config.yaml
num_hidden_layers: 12
hidden_size: 160
experts_per_token: 6
d_expert: 32
d_shared_expert: 0
normalize_top_k: true
batch_tokens: 262144
max_steps: 2616
Below are experts of layer 6 (counted from 0) of a mixture-of-experts language model. Rows are named router (the router's row for the expert), gate (a neuron's input weights, with its number), up (a neuron's input weights, with its number) and show model dimensions 0-159. Each number is 128 + 24 x the weight over its row's rms, rounded and kept within 0 to 255. Numbers have three digits each.
After each expert's rows: "gets" lists some tokens that make up at least twice as much of what it gets as of all text. This comes from a sample of Wikipedia text that the model never trained on. Tokens count by the router's weight.

# expert 78
router:178082144116136114145137122145140166097137108133146150113123169112104116147116158101133143109135113121138178099124133121159106130106151125165162110135133147126116124118160118110131125101114145152170108138182122173088136149146066121149127148127134082119091142081102111157136090126104133119117144116155133086130140161128182149133131140149165106091106124145130155063134120117108124081111122098158114107153114114161118114111092154146108113121112160111090116148134110075116085095145148
gate0:167091094077148095124123141149100115127088152175163114163128111149094121139148120132114151107136148126161141116134130137127120122113135123140163137133131106152097078075099122120138111135110100135135087122157136103118118140127151148162128131149103096130148163082154151126147129107149081097135165151167146168105122146122188114114155129114134117119142077151137112152098133101149127097136116102167113151130093079148136093147109133136141096134126143109096126135139110106118079088100190
up0:083138161141153146160072162111145102189110122133120109129136109131096127118130110121157168086152139125112146091122131149119137138129165117124146157093139108117123111100114140117084135099079102075096144152130162172129124106129121123132084116116140145105117118162098161103137139119116108102140151147115165124105145122105122129153150113097150132105172132137112135103152129085185147116148152167103119113122167158142155141139095119150191120126130145142077121143139149107132078138115089
gets: " of", " by", "|", " at", " to", " with"

# expert 2
router:127102108126117139122139104127128121099155144104120145109117119144155142158125101148159118155114086159133122155124114043093117119101098175119117134156165136085101091099133168155140126156098147098132114135139136117132122151150110161149101126142105141134106136106140139142120134114123127116130124116102144134116140137124100121106125136118158234155107096158097153098096149134142138111144153141113121145186161130127122154084147202102148149129152124091127128140084119124113111084139114
gate16:124093148128138137115109109145123120105129111151125149149134124142134131088167148126123124108127093168111104118100146127135143125120166097106134154127181119122111100153136089139117068157156131147132138138090143149162142140131134125105111142146141090091138147154163165120125118132128113127114151139106108102160106134092127106100113154158107094171105105142171130130189136112147116066101179097110127096132097134102151139082132122149089159166137113158121173139145114124142191122185109
up16:140187162125127137164071118124130082161116077127149094109138086150120121117091148140143115114159129129129128105141143111146139139110143095170141084122144144118139115161142135126142097126139151157154147114094137098131135151087139119110117128146119083127174109169108130102123127137164113140153157100135158122171121136148127128161141118114148102115098138136129065123150096129142163163121123147146088128066097106142157136165109112142105128116112113095118055114139168161101147145143126
gets: "s", ".", "\"", ")", " years", "'"

# expert 62
router:179142121137112146191154128106149148143132196106130145147148147127141108125131159136066097133120161103104094116144102163135108124090108119129143116149138137089120183110117115080133112178161114126127106131138146132111142133078096129113135164132151130128124094124139113144126102145092127128167152128127093124153108170107177114155143151102130096124129147096145142117129122159118129156136130142101161145132076105120129142114135055118090151107141155134110126145130117095120135189103140
gate1:142135114114165145118119125151120121132075136135164115152161126128149125109110112146122128161138131133122132145092142109123125130123104107178149114098124124109113138138131113105118132123181155204124101125127127085176101146158141144147198137119177108114110114110153107127093091165169132121115114111147125103122142137075160110183120130116132101062153117123164130165115097148104110157122157130117112127095136151185131135098146107104110113124125146116113084137151127115173106152103156
up1:148111165114120122139094150136149149136137105146124123097158154122101165130171171139125135094123141112140138144179135164111104167113134148096152129123121137119114086122092181124152124131150132164111162104102120143098130131066116103119170131131147157114098086146154138098156152141139133075127132126122132147131133088141114144105153101115127120157097102094089112115140101095104135093134151156113137107088130144170145174145138167148133080141123091135167144134102108127106124103075167
gets: " |", "-", ";", "_", " ", "\\"

# expert 121
router:153151112139096158118140159111104153134150111118147123121118118139135155107157090121121083136135104113146128109125132086118124143166111139146164115156186103131133138120145167139145115090111125142107136147092097112135096118152112124115118173119129132102107120139102152122090089121134142099144126108069141117123109145117101119092115114090136231156139162137095149107127153126134148149134119156120091173138102131140140147102104220132160106147112122134143109136104170139115115105123115
gate0:111085119112177159105172122124104146103125155126170146104112154189113142077148124123134140143135181117146097140125104149107133065150133130121126113135145130161114123158094103134161144097101162148099140105153163130160119134130135166117170118071086135093084150105152161126116101134128098117131091128109175153115117081142125110103107112085128131084106112131123087152137075141134130124136113125156125160132126106169111128156141135156129154132134116155095130153125149115143123135105143
up0:133142180107133121171143134089173119106143122115138144154175132181154074152147168108157135116124131098170158141111081111155158124138123114149132145105114142136140136118112138135121135140178118143170154092129165141119147167117124117089110151089143113139149202110095123096136110173182120128128126106142142142135155106153131148121138140139098085115117138106091141132124104098095100130132170136114097125111102145137083149140142110115094131114120134140116125092078098106092131134145126
gets: ",", " |", " (", ";", " –", ")"

# expert 64
router:131155138116137128144112142144137143154109135148105149083169122163144132088161132150084141135079147125153098113133149106177154083102155129121121108130106131169112149150126122079118137068107123150118140108149119119197127134140136120142133150100122131123163145109117123173116141151146111115103171135203152107137101147101148148117113131105104103138154128142107133092107100110121127118153124073172127118095135107167087147116128113107127116097163138142110100116145167133082123150123167
gate0:103108091157107150138126116180143118121092166101138124143140117140153124123141153080113133104137145130104102141113134122166112152098144136132120119126089146134090147150105153104142107149155121136179112127112100121150107141122126147111152121155152134129135171167085101123158142130096089117116173117132116122092144115124159151123144166165112110151136154092163102129084174102106102103103161149169124096135130127084110097057164099146089126135125148164136082166147137120113156117124118
up0:114146124112130087127110155114105089130125128136098136137143132180100119117142119133099164108130109108098194148156137133135132105075118180105134160141142138125171181168138122145118129100103158126109139123095086098114135109108114115095102169092104149117129103145145155109124128152127146131094105134132128099113132075107136140091140145113116174124148129123166183149115166124175110124101105149106090123087116166102119121166110105147168136121119131130138133152151137192137152118136105
gets: " of", " in", " to", " for", " and", " on"

# expert 40
router:124129123109108143141117158126101128151124096117149094144109135182117163115127104140110148124133146128132107161142112167101110112098137127122168167102155129170135173130140103145114163123140114178128085138097182107095136137135192141124145104134081137140123161140122152090129116131188142104101151140110136125137173137129118156088123095122158150119115144141129117119065175156110108168104134128109079138120108140108092121128147108168157132103143118137124125138120131091161094153140078
gate1:119150162125143169154101147144105162146113085130131154140123107130169148096095109119140154172113099093169126120202121090075124098135111123119124142094122081165130144113103122145140103120138119091092147130138131113101167115127114124095079087167152123125128151126154149116145154112125084121111116129169117138083163119155160135117120135112159119104123099142143138163119068147158129140141170123139105103133157155133122105135139149174173091123164128127115123124124155122164149123141143
up1:148142146141111131156112131127125121159088116142133104177099151135132073102123146120108120107151114123126163130123104143112133133120151095114161169132119131126120190068115162107127137079123156160117130155118135117138115095116184106134100159115131124088146121087117133131137095160133111082127139167137124110173107132103135083155119107143150126111146142105129150216123126128117159130128134160188106166138146128112084117142142122114108128125093109120123114099142106112162069126121152
gets: "\n", " is", ")", " has", " on", " out"

# expert 69
router:141105142100117149129122122128123127092138113142132135118128080158123151149117113167145132141149108151132161136108144063114133128109096148138114123167203108121130110117172137119149134096116111109144122113126125139092135127125103144099137167118119110135127165119083131147094125134138126125148108130101100140112112115087097133099145154128168205152130109126113105080100122130133099129112122147162113137189133140145124161105126233118143116122144084127154125095103115159122140097124097
gate0:142120084129131150082139166098127129137131113141128136091083116134150123163128166124167107176159113138110160119124151138074150104116140164112148167152111153106146104165120059136118093104140098130131140148111115162078133113168113089185149162133142174142126127079135166097091119153104122148075127098153098122113149117107109116146131118125123119142146153097090122151131113116145118146089186128136131152146139089144125129139155130156121113105122111114128132141158137136132094136146146
up0:143127181054082170093114120116107154110134128149163141086150151138129119119115090156150084142167189115135155134135115139145126115121138105111148104153135122097156132139143105121145133122079136154124123083144137126127149137121132186123128169112152153131143106118114140145083141125116132136153098132103093116123116113141090167135119104176108134108173137139089116108073088090127094153097127114193112119163140150140146106119152142111149130107159098135119120141149108133118126131144106
gets: "s", " he", "er", "on", "n", "ton"

# expert 90
router:119104151137134127122106139169143154119122119130108118102136125095159151120123126117137139129148088102127100112166138154134154157115145142165147084110105127135174129130123131172137131102087119135087149141146091101138176100112090083140138121156150150116153152142099143140138108155104134113163141161149127132134103105154149137114171151121103081132137076124120170157091174091120087105145135151151163143143099164140101157158140096136119110117128117132055147095166123090139118148082131
gate0:139100141129126128121144147176118082122143148138139142135101110052109114123135114108116121114145125130145129133133139131149114123150081132110119093052133108128129116133151131132185106106123144142112147119135104096128119126117140148161070081148118149115143142091100157146180118145136150145167131151113108158114093141089136150162144186152125052152101083127102143120133095078126168131142140150137156155121112166144129138135174094121124136132129159089114130127131139099119145132138137
up0:092110145102127141150123172136153130126100108149111107141144183128118145140117133066114103095134139145149119113113158159189116134159131127094133083148154114130142118120154139094147074112100129184176155127118123121083156109110122112154108126109124160180134105130149109159100088102105091111149113127156116141113078166158184083127114130104105122131164097150107143135139147156104100116114128139098179119144131153142134160146100126133113148115119115147119089105140124104130104132135133
gets: " of", " The", "=", "-", ":", " the"

# expert 63
router:114178120135140138143092110170068131102128121124161117101131144146097170105160143136123094144130085135131140122123098138117169142129134133127119179129162120142118098108118129084099075118170095124119094117146122114125154155152165127146134155130125152074154135138084124125143180098120116148114140162144089114095114172129097117146108133128128117138069136125103087149122148146135143091121116139154137124130119122110124130068116148146111100115087158115121138101142189080115105156143145
gate4:174172122152121125142096137149114147108132177169124143128108120147117138123131111086142129089125144112098098121158143138162111147117110097139115139147103125150123116116104072130149092122136128170132160084092105104104141110111158157139102094152123132115129136150101065103137165139147120155129153135134105131125138107139099166099098122124101111153161131150141104158142103121119130100123123145126155158116097137071129131089124121108118195114117107138160120088138161177143133121207142
up4:113138129141133136087138131126157125181131152092065133151157147176138089151135125153097117122120122118128099102108104123140091098171107126114123114145109126114111147102173096172114132160125119116129089145108105113114104140088123130110137146140175104177082085165176096184112113132147152116150140114144126143112128130141153117085158139102105124094142170116150135181130131130169130153161100154106105115131114158129161127171108104082152135110131108094129127103112125150129113112138124
gets: " of", " for", " with", " as", " that", " to"

# expert 117
router:112119131089133130130156138162123150127121098122131152167114136099104139148059102152126100147137140151188144088121158084130084147144120157111114120142168091140143155151108101144133096136120173151124116127145162148142148143108098106157084174119157138099123127104126117152069153120096131108168156122110129133118119169111124061144125095123143146109121148129169163141079131130126118101117151119096136161161142146127131087131132096076098133130141135125144132122121106134099112114108085
gate0:094142120145123130164149089093107085140167124092124105087109140141159161143110131128151114122124182111127154161088103107114131133148080096120133079092119126178095148134116140098131121102124131113154163149105136108151134123168157149137113120129133116110126176123107121140095175118155154096153114142114157120111124127137161143147143108178136149072145083153097110114108155150099124133116125102146176146118093138131082134100115135152142164117172104138149136145126135127134131093072116
up0:178157118139137104119118148146158173161138126118146106142129150095137111136133089159127130109135133108132090143145163091138166138110122157148129121127161067124128123151105107137105119149130166159146094152133141152143079129054126150123116161135128150076110134136107132137108122119132107104125087128179115128142101142107093127123108127106103124146128136106169146131155145122116134153074145105147120118032149186128109131117131095151142148156111131123124096165133136086143107125151117
gets: " |", "\n", "  ", "|", ";", " 0"

# expert 22
router:134106076082097102120187156158123101169176116115128141106094116127121129108126145103140148142148097146150128122118130165131130112091141138139117144118088164145111124125097084116155148126176099100084130146090151099113158154101119132148116142109137138102150127103172110109141124117121119171148111107159163118127107102112111126127154102161105116131087138129130111173101113162140132109133110094147071104141091145165145128144165085140134142140139143122117116105189074118163127146136135
gate5:117144129105109119132143168090103077134160137158163132119123159114100142136114155144118132094102112146119098103106147128177142138128157122092132171105086116122091117161158129129120137132153103131100133175134096152122147176086141115138126106143151124104152128156142116145174096133081174178144124140147123129128107165088106118114135085138089076166137138141102130153126133127158130106087127098182091144132108131141121124136132102136146117100125137162122125111080122094156119186144121
up5:131140129160099096139111144106124093104116167102108124151099170091088168103116099151138161159101132106151126119120097148110164138144113083095141145171083124107110139148114182133139152117133147099132175177152093141152124126133123111140147117124103178080103094166160093163149115095114140117129114149151122112142152149085125155155113137142159099132153109128100130105122114125139100128106116113122110127148109124124183109143176157157130143118112138100069124103137145161100137122135137
gets: "|", " on", "\n", " as", " after", " at"

# expert 86
router:104091136123134163144100081102129165138162115110135114171142134153110122148129166125158109105141103140100129125082101057143128129105113135118127122149142106124143108130125187104141152131076071155153126147131119098098169075130120091122137126194162115148141130140129094130119134107162110108135074150082110091094155152126111117074102142149114162137115168128122141129140140124131119112107117102160130149146114128109108169150102184129099138144130111124138150136132154140140113134129143
gate0:089109096073133179142115127116101129097162151136179117126175091151144123128099142189112146136097161101142161124127097119134140122138116101113129069130127158139135155152130100151128130094125175117113134163143110142094112148147131127139112148132136112106112156157115148106122130117144166125144115103151108111147115165139136146162155152160159114079118141093086158118149161150133139136068165135093104082146089161086116133120108124099111125126134131154117152132156100147140152105152107
up0:102167126144161135138136143123127162147082151146111166141116126130097150122102139119114137145131080084090081109118141109146135105166163125155172136141145161109139120112110134061149131111113078137131092139138137109099162104155119104098176141152120108144142089092142146115111139103155159130129141090120111076121129078148159136102117102165090100151137150128138145131134138138080089107150132146157102138162123129152124129166107155118142100158152162140099112164145137080132138140135142
gets: "|", " |", "-", ":", ",", ";"

# expert 116
router:105163136175143133146146121110102129124084135118127157104124104116090137168141116153160116150130070126101122127098107081093113132129106139112165111152149090131113132142176145122129104130110115106178114161104134116101082148121104125138102144136105129121144111120114177105130141150118127111113113116128112147127141153137118141103156126128143199155110133135096099082132121102079155175104127136110082160142140139120140123086131206150129076146145162134114128096081146114148117113136123
gate0:129120141150134109160117128083121114128125162093112111178117129102132126109144152171116133138134118155122118103165109128099127145140139116103138166138127112136143156101174085146115097156134171097154130081123116184128111120127105122139113144127132113089169120115131139110152110138133127106156148123159085124082130115100177119135151136116130133131131124095129127167133120139142098119078090141117099084103138142115174071114111106073147119150147151118208139156145109161092149164118152
up0:113139110153118126144091111086089145135114112136128166155094103118101152142131175088143123121111107083138144169111095136149139121167127151083149097120113127110133150127120137110119171133070108122171161126101153094103127157111152137151140091165125159112165076168169128147204130142154143097134104087187109139138127134149111149132138127165098143110132128121147139137147158119099146107106126137131144102101142106119107139156113133146098106106102148117142138150138113185133152145121134
gets: " the", " The", "The", " this", "19", " a"

# expert 105
router:096134168143102107165117122145101161132152110100115158148136138115151178102137135139082125115133115126116126158119144077090095167103094143167146155119163137097135144109115119119095150100096122116137101130112094116136156166153138114104083145127140136118136098110157143105172118133071101135136121102137103121134158097140106111120122149092101181128079119125120136125151110110096143161146144120098157176124097147138142104134141135088150147169121101128127097088095135165160125185137131
gate0:148142118155121114126163107133094084152118165101152125115109125104177120122133154117109138170116118146161092097103170169124125111114139112145141106131124135100101166120115146133059136131145129119131149180136105102094111157123114151108090097169154138120108114124157135125149113124110124163118118136152169109133119159149142148093118142107118073113105152104122167155121110146135174124151114080140105136125149124125165065094126126107126127120170132092118123117148169153184141112144080
up0:150137099145120180132115138118146122133140141120097121122135121117124128141117091097143168136150125097150130199123137085085177114122072149121115126160144102139139149126116113126119151124120122100120089127093185125128160107072106142113144139147092142078156140162124136096113102147146084090164116124147124147123102137155120150152141164066168138117196109159124092142123106135099116163125129131168146147109139102100133106118135125130152154088145118145156148129141121122096121099109133
gets: " the", " a", " The", " was", " were", " be"

# expert 99
router:093111140115138097088146104138079136117147118142134171123152113127148161144109110159119122111080112163102104139124158086142120134113132133118113098152195104133097111121186127162113138125112117118118116139138115171145105128110147111134134103124109123116101166117123111152129142131111159119142104148093136101137126158072103076098145109126134227150132118091127127128103143104124111127146117132102113122142105142133162096101114210136166139145121119099124183137131122116144119125125122
gate0:100134111175125126144115147111159138158171131111170136135120163166128098090142110086134142144088157147113144111123134136159107137110109138084146130151122125160135162078096184128135098122109135162129170138141109108129128108129142130128114101129111111128109165155173066132139152132126070171144156142145131087122154135155127111143179118108096108100111131145128107116149074151133147091147115140123093113137108104114105110165089111145149135136105115125132084145134135173115104181137115
up0:110118105128120164118149125091133108152143180102107091125138138163112112157105120140144161178131171117124198174119119099128124126145131111061157098126094163151114149088135112122138125143131119115140147117167121100152107167133150143160137118094148159145121118159161137142152133123166090130095113166113146123102105100104146097130131164094147129154124117088161115133093118155105121097111148142153128142174151128067093127110107117125142141113146081146157121113113115121096098141123142
gets: ".", ",", "i", "k", "n", "h"

# expert 23
router:150127102105160174124120125167134139136158150154069124141118170159149117099097134138126147120096155112135153130094151082127136136100099137148152149141105110113125127139165093128155130121144171090116133085084124126182144100159115110149147158166131147115156132117144123130118102113129104114160129164102140145170130132171131100173139101140123118107063121117134144099099125129161121081117138136092115122109126128129104101106121082115142150103169142086176146148138160106151167113131147
gate2:178137159104111165091126135167145135145125132128121114109125127102133156115157120125140163132127169127081141093090107136137146112128137150097148145124128104140112107127120086144199158122163160095127154095123077127124142084118081113120146151121129153110125064122125157139166134086101142144141128163139131092137119131164126138144137158151129125119109133113147118122084118136133080110156131180132103145111179125141111158112142092100138137132136091114123101127170128076098137109173159
up2:125159153105152088154137110146153110126120133125087109138107147109154110124098147125100082156131121100133101118148148116142047134143152107139114137096148154132139127100108139128168150117115161101122137150156184157170125148136121143083120083106143077121127102183114117166151133133146083157125139131118123147103166152165100102099092165150136137132163114111143109153129158138140168122135124117123133084092154130105102148132096148081168105147159129172109127145131127137111136117099127
gets: "ti", "ta", "na", "a", "da", "la"

# expert 115
router:118168120132131128168123073103121116171175131143156108127137132123159151113103151137197102175099112089136138151091132121119110155080090119204128146141132120141151117126137126107114126104100167109141126121097149119099118100138130138130128140144143130141102111101165136113135163100111064128173117118141172140114084154112121139051130124171153152131140133139127137145141143124157156128110101129145094122099153127121158138123145118125116160086114126102142126141161122131139129086105095
gate0:121113122127112083078072092137100090137117124138091132087175113114098133155129124119163115096140092130141159117143171115103142165137131155129120172123162130173116118141097121122164103113110114119151117139143198117138135147139170173124136111095121127082126101133102139149108164140166115160115144141104106113140145158157137130140096122117110109137123131103104108150137133112127094121127152106147112128122136103074119181121134144166085151118125157115166134153121144099153146159189131
up0:100114123149143119132150097101163150176131104113155171116161138140109126132092117102138142101122091146100119146132125126111150157141149111146111132112137149085155117139105152120101140113085157122156099127118150150142105088167146087127122124163137110129056132093131117116153088152122111126155125132125161092132075134112115163082155099121121125124114149130135147089191150131140140135061116090163117128123169121132109149120131137103147166153175144118101128155098111148143163110126167
gets: " (", "\n", "|", "=", " York", " States"

# expert 67
router:131108136104162153189109126146161142112128176094145128139128112136090164078114142157064134141096165114121125130128166137135109117126139165156130147115085112125123122109134134147139092151174108156137147100142123138125117107075117127071189129116155158148146121112147118126139124110104158145123151127113105124146184130156163166114132153142099112136146102086122131155125102146127100123170158144090107123116104160159141149126112098137167104115092104147132118155136172140090122156124115
gate0:145117137097156161133136131154096091121113147103149148125117151123140149117156112078088121141130143124148089123113119120095118167160132164150116116157120198155088130132123113122146129164148102143124106116121147134123149112109091095105156138106123138095133180148099124121095145146116096117102144115150146124125135099109150118133128107095125113075136108116134136103174145115141132116129148130107165150161137079174150089179130084072124149118128177162142085146161155129116133184128118
up0:144162110106129137109105168145167124146139147140110129099116106145135103141155117094109164120117135073128169152160079126148151158139097060126113126104143116159113118148123116077119194118150120127130115134104139148175129115114125122121122131147136111100131140126151138163142118164181132153183157108129095149087098088144111088111116111126166140110120176102110127145104100113112116120121117137140162168160109094107119150151119126115168077121107137123182123146121089119125109145125125
gets: "-", ":", "=", "\n\n", "°", "′"

# expert 44
router:151131131134143130136122141137113106093139108143132166118137145145117156131131101146122116109128087152099117132117111033097126122150088128122152119140156106124133101125179180117166139128121128126140102141125115165139114119140102156098112110116117116137093122119114136150117147109137149092147117161092124106142134126139091125078131121096132254128118120112080134113106120124141117122141116122097144158156121126124113146100119226127136122130121119113159116133113149125137114099131103
gate16:155118128146143120122134137094095067116149082146129140134133122136097123115137130130148170118106142173141129158151144133125164119116100118124141116110157142164066135109106115125123091134112173093157201091142138110088101131164105117144137137149096124127138128128120140110167159080146156176127095124152155133106099105080124143154145129076156084120086131128135146155131139144156114114126127148121150152137122122171136166150190106095153116094102144125100149136133121111162141129114126
up16:140124150112133177118099101122125124100114144148090144165158087126106124135100115093132092119127117158090134113104111149091118095164130126090141150168113129105140093104091139095111128176083104109127097101156175151090105164094095143157122135119151127138153132158141149130144136109141160128110129125134147202131136165101145106141204141183141087088101137128143147155141114153111125181129150139129131150118111138140136094145113125135134130125125129142116166119141100115113086138141124
gets: "s", "\"", "ing", ")", "on", " is"

# expert 80
router:140143098141095114157118102121127121130160135099120111140112155145057137118136103056124162119130176148174089113133137108127138128128122108099150145153109101129139175152120127117110120149171146165124103129117131132145108146144104125158080163149144095121141171126142145139131126124117156126155142110163125135124128146124136141102107130168159068120132111104151110175141099103126120105128146172188144125122105136142110105117094095120153097153108101142156115102152106097207124142111134
gate0:081130113145143116111121102122148148082082137102148127161135145159114141140135093152089108114139148109139139151138146106133195120164168166085097100120090136141152141141150129155144122122133113124129157136110138136108112129071110141087105138120102163148168165141133142116131132101153160116122115125100079116082141082159164088152159181118128128081161134152171105179111097096094112126146150124127138093097143146127134135133099109146109139130114128121140112138165144125123128086122142
up0:104121085139111131123094117135121147121191129118111119128113137118073134173119133084131112161160135141155096134160124080141149094097141102154152150116123084178111169132124100107134096131130133142133110152137120139104171161166143170143079093134136116128113119107149134151129102127093130149139191142138150140148119141091098143109102101095161137113103120129115131134153154114148112182136131163146126157149135103144061137127115145113136154127093102131174139111087093123137109111108128
gets: "=", "\n\n", "\n", "|", " one", " is"

# expert 29
router:151104157147110109098140130120124119134126131131116116159141079127126115106103102114091150104123168143149105075148125159097122104141104132136134104083157108131153136120115105139138112162164122118107101104131143165122127140128129135100140155145138144072165136139116114138112118119126152119164127124143162123168106142128142151170158150104146045107151142076144145160119186130146130131093110123165170127104154138133099141157113111117148117166072134155103174129096096147142089121173146
gate4:161116143119136087095134134160132105133140144138167126138120127175134129115118165096137119121153077088123113117129093152081139125122136149112126144105127092144081125198146126133143142134137095130089120103097138105116160115112121126167138163096113104123130127087133139167161129142134092128170157103165100117163160138192128113128100131099150120144074172120151127144093114131167086108164124147109148101147139142168122130138161098086153133147145103137111164121096109139153140109132125
up4:107130145132109140115101140149167071152090145124151120112100115149128081142152158094101099127116091110118166114158119134144142150182132125127135121124130117142147165137134169094149153141143108135123102138087127130114097110132140125152127158104159127133131138152157137096122106152162143126135129170122130093126153149098125120140121128110113091121161131134135111105095102147070158056104119120139134165083129133139123160125155165164162093151112096071150146155101115155161085114174117
gets: " |", "  ", "%", "|", " No", " ("

# expert 72
router:133129117116150173146152112082145124135134136089135159129127104136146151088196085113172145125175130149133093145099123103100124121118160141095129130174144119098125127136096132085112128133115102135163123133136138101141132143106170121145147134125082164110102116097163119132123128120109101139126071140107151145139094159125125099126175130096181121106119154113150122099139067090142134153111106110131153133098150116109160080143163108110114096130166104126139146121096095111162104140110143
gate0:131172120109124135075133124136147094149166118151131139124090144091111134106162132181138162104095124111132146124123133156142093159143148183112147125142084098129131122117129132185155110160144161095118163160102068076154120105146125113149065108134167138122140126132121104118125115094104102167124094106160115151132112142128119142107176100156124109133144153113121141146162128142102161130127152112154132148106171127122131081153157103132143141142106117133146129084130104151145091135110095
up0:147116132113164139121123107110091113135088096104115130159106132155126106124114123107132091097080156101116172166124121152131125103169134154150156108151103114055142132100126171157151118116122119172151127146116122114107126148135132104136121135129126160104141131138100157114182111175117149082142117168129129124115163123129120168142134134123154168157145079154132096108139158193142108121126106127120136085081137127079127098105146105149173108149150170145128125116165132116103141149111140
gets: " the", " a", " was", " The", " is", "–"

# expert 75
router:157133146120143137129136132138105117098159100151136156149144084122122132112126130167108132101138102132115111143105148042119132131153120099151134131134151114093138115123156187146120136131088122120126098121080098136153111106134113182089162128114113101139101136119107083146099130105129130124124086168095121112131149106139067107111143118137166197146121107096091126121120143131106123096122144109121160130123126121121131148105125216101141129168127102105167139148106117112155109121125093
gate0:153131157107132148113108140114053119150110130105181124119121144127143124100139114144091137157125152144138078122150130131148092127152102131123114109098141152183146127109099134110136138158094133161128139105117149131128111089149137117127144116138143157120155128166158123137138060112108100157158165135132106117160120090162116109137107094163105120096151121117150107117161149127149116138105121106131091161071088145103138132097158103126176164104099175141121125182146154137139138173112119
up0:139121139169182124103116129117139119132103108146133117162086087133154126102132147130121143099119149150160116114122181124142121091118151110163160153140105108090127092125113105131160177136139139130110084136106122112098143096095118138150174170121087141143153094152145118167189129143127151127114108140086100116126162132144141081106125170129128153076149134131102133108155115075156100099121178116140098147091133156170137130137128119094144115079109114132135142114112096117147127116139153
gets: "e", "a", "s", "i", "o", "us"

# expert 5
router:117082123083106102122119111104141102107166110147161130154152169103145166165138150136162090130177125141182133161132113104134092134135164153097124118149141122136144121197099104129107156148131134143178154150132137149151128141158134132142133117077112139113130105105145129129121128130120126125076133134131139095122077145102120129119135153152124138128165099162116088099103148143128130136095115106087093168137091127175107122174158106133120131174123135161139128116159125153095097108115092
gate5:097156187076146099141147114121158098115150109144121141121106115119094126147072082109137152138113138142156177159110135112143147136088100133145121167078114134158157143139157120096153146156143142098135110160123114084169116118138148082081106134113133131172114090102172121140139118136122133144139126129113081072132139116128153160130149124114089087126126161100139105155107150082127097145113101151130111147107113136142124100159167118132132136103139170130096118129156122135098122146153141
up5:109124103148129121111129139079145124105133136135179120104124174111172139183115126126178122113158116106144130166124131107120177119114157097093154105129120105170119110176094151163150105097109115147161127166170169152130107126186106169106110094087090128154130160107144110120121115133135123069101098150117139129119082156139103154126113125125182145137112118125113143124127086139109112162104127117116122121135142142126110101126171147144146134128140097128135120104133143182093094113114131
gets: "ed", "d", "s", "t", " made", "er"

# expert 54
router:162099151162139131133135153137110091102123139134151122145111114151089124102125152142117111145104132108130124118143123184135143127146181102126153118094150120139102130164112108090090110085157132124092125163153111133149158154100143109130150096167189111077110129133106140115133151120116125149104098148139169142128151135152170154112114138178135089110128108146122117148151085098159120122162119109155160126141125104156137125085085107173102115121132155109138158202111094100097128132137138
gate1:128123182148145137123102126127125123153127165126164106127084112095103157097101155153123135126127105141125112137095170165134122115133147097143129105153142089105105082196126102146130126135107162132128147143093108096148108135103100144138109176141156148157137095131131141135128113074101141177159178141173093106098107161161129120074126157165097124153179093143113128109104150131139107160137122137143102118102122170116129119133115098102123108101109160134105153122158133105139126140100113
up1:124117161097112089116140183161153138094108092117185064119136151113100190106123172132142107108114129132106115145106128153107094122130115126117101117118136115140128128165135108117141157124136120154159128132127124123123129104107104113132130137147121173121132087127127108127158110100152142132093134134155092124112125111186124106125127164160095141156133117137126171137107164139167092165201131122141122132120156086136103124127117129092083129191100159105133150103154122139119098169104142
gets: "ing", " of", " that", "ed", "s", " on"

# expert 32
router:148118134093147130155130123133104157080132104110122109132171180114128154095141168122148150156109106159159109092132159190126139128139156123124124154095083119147126154125080096155120112102139140184103115108142152120117117109105138102131100157157169144103123131111152109111138150132121109097141135151126139143095130138134168155188142125087106070104163093123096099068121097113130120123115130133151173123105136153137127155127146113123115103112143172170108137114155131137154118114112156
gate6:141158135132071136100111132124111154143116139138157142146153133135081144074164137113147135143090127141114073127137142158122132142122125108113136118135117122144119118142118117143089112134130143108096099122111122118144192165109097097139127150157176143165118107115177110163161115143129085095155094144163147095147098176146145151089159115114165156099151164143162117095124152169130095140122117169169142100097149127092119123096139094119142106116146117154127084170144149118131138109123117
up6:127136143091151146079136105150127132155129151130145128147125131137126108147102134123087153148155154193163135112118094112100149123156115154140111177140099132106130105122143071158109154110115134149090138117123157088140102122146159140151111164140154156176090089092152125113137146086114160146156104090144164099096155119135098114112191105131115136133160161101144142110123101078090179129164111131115105095158082130129110126124104120129115131111136143125106136125144103138129169123120108
gets: "-", " and", "–", " of", "\n\n", "="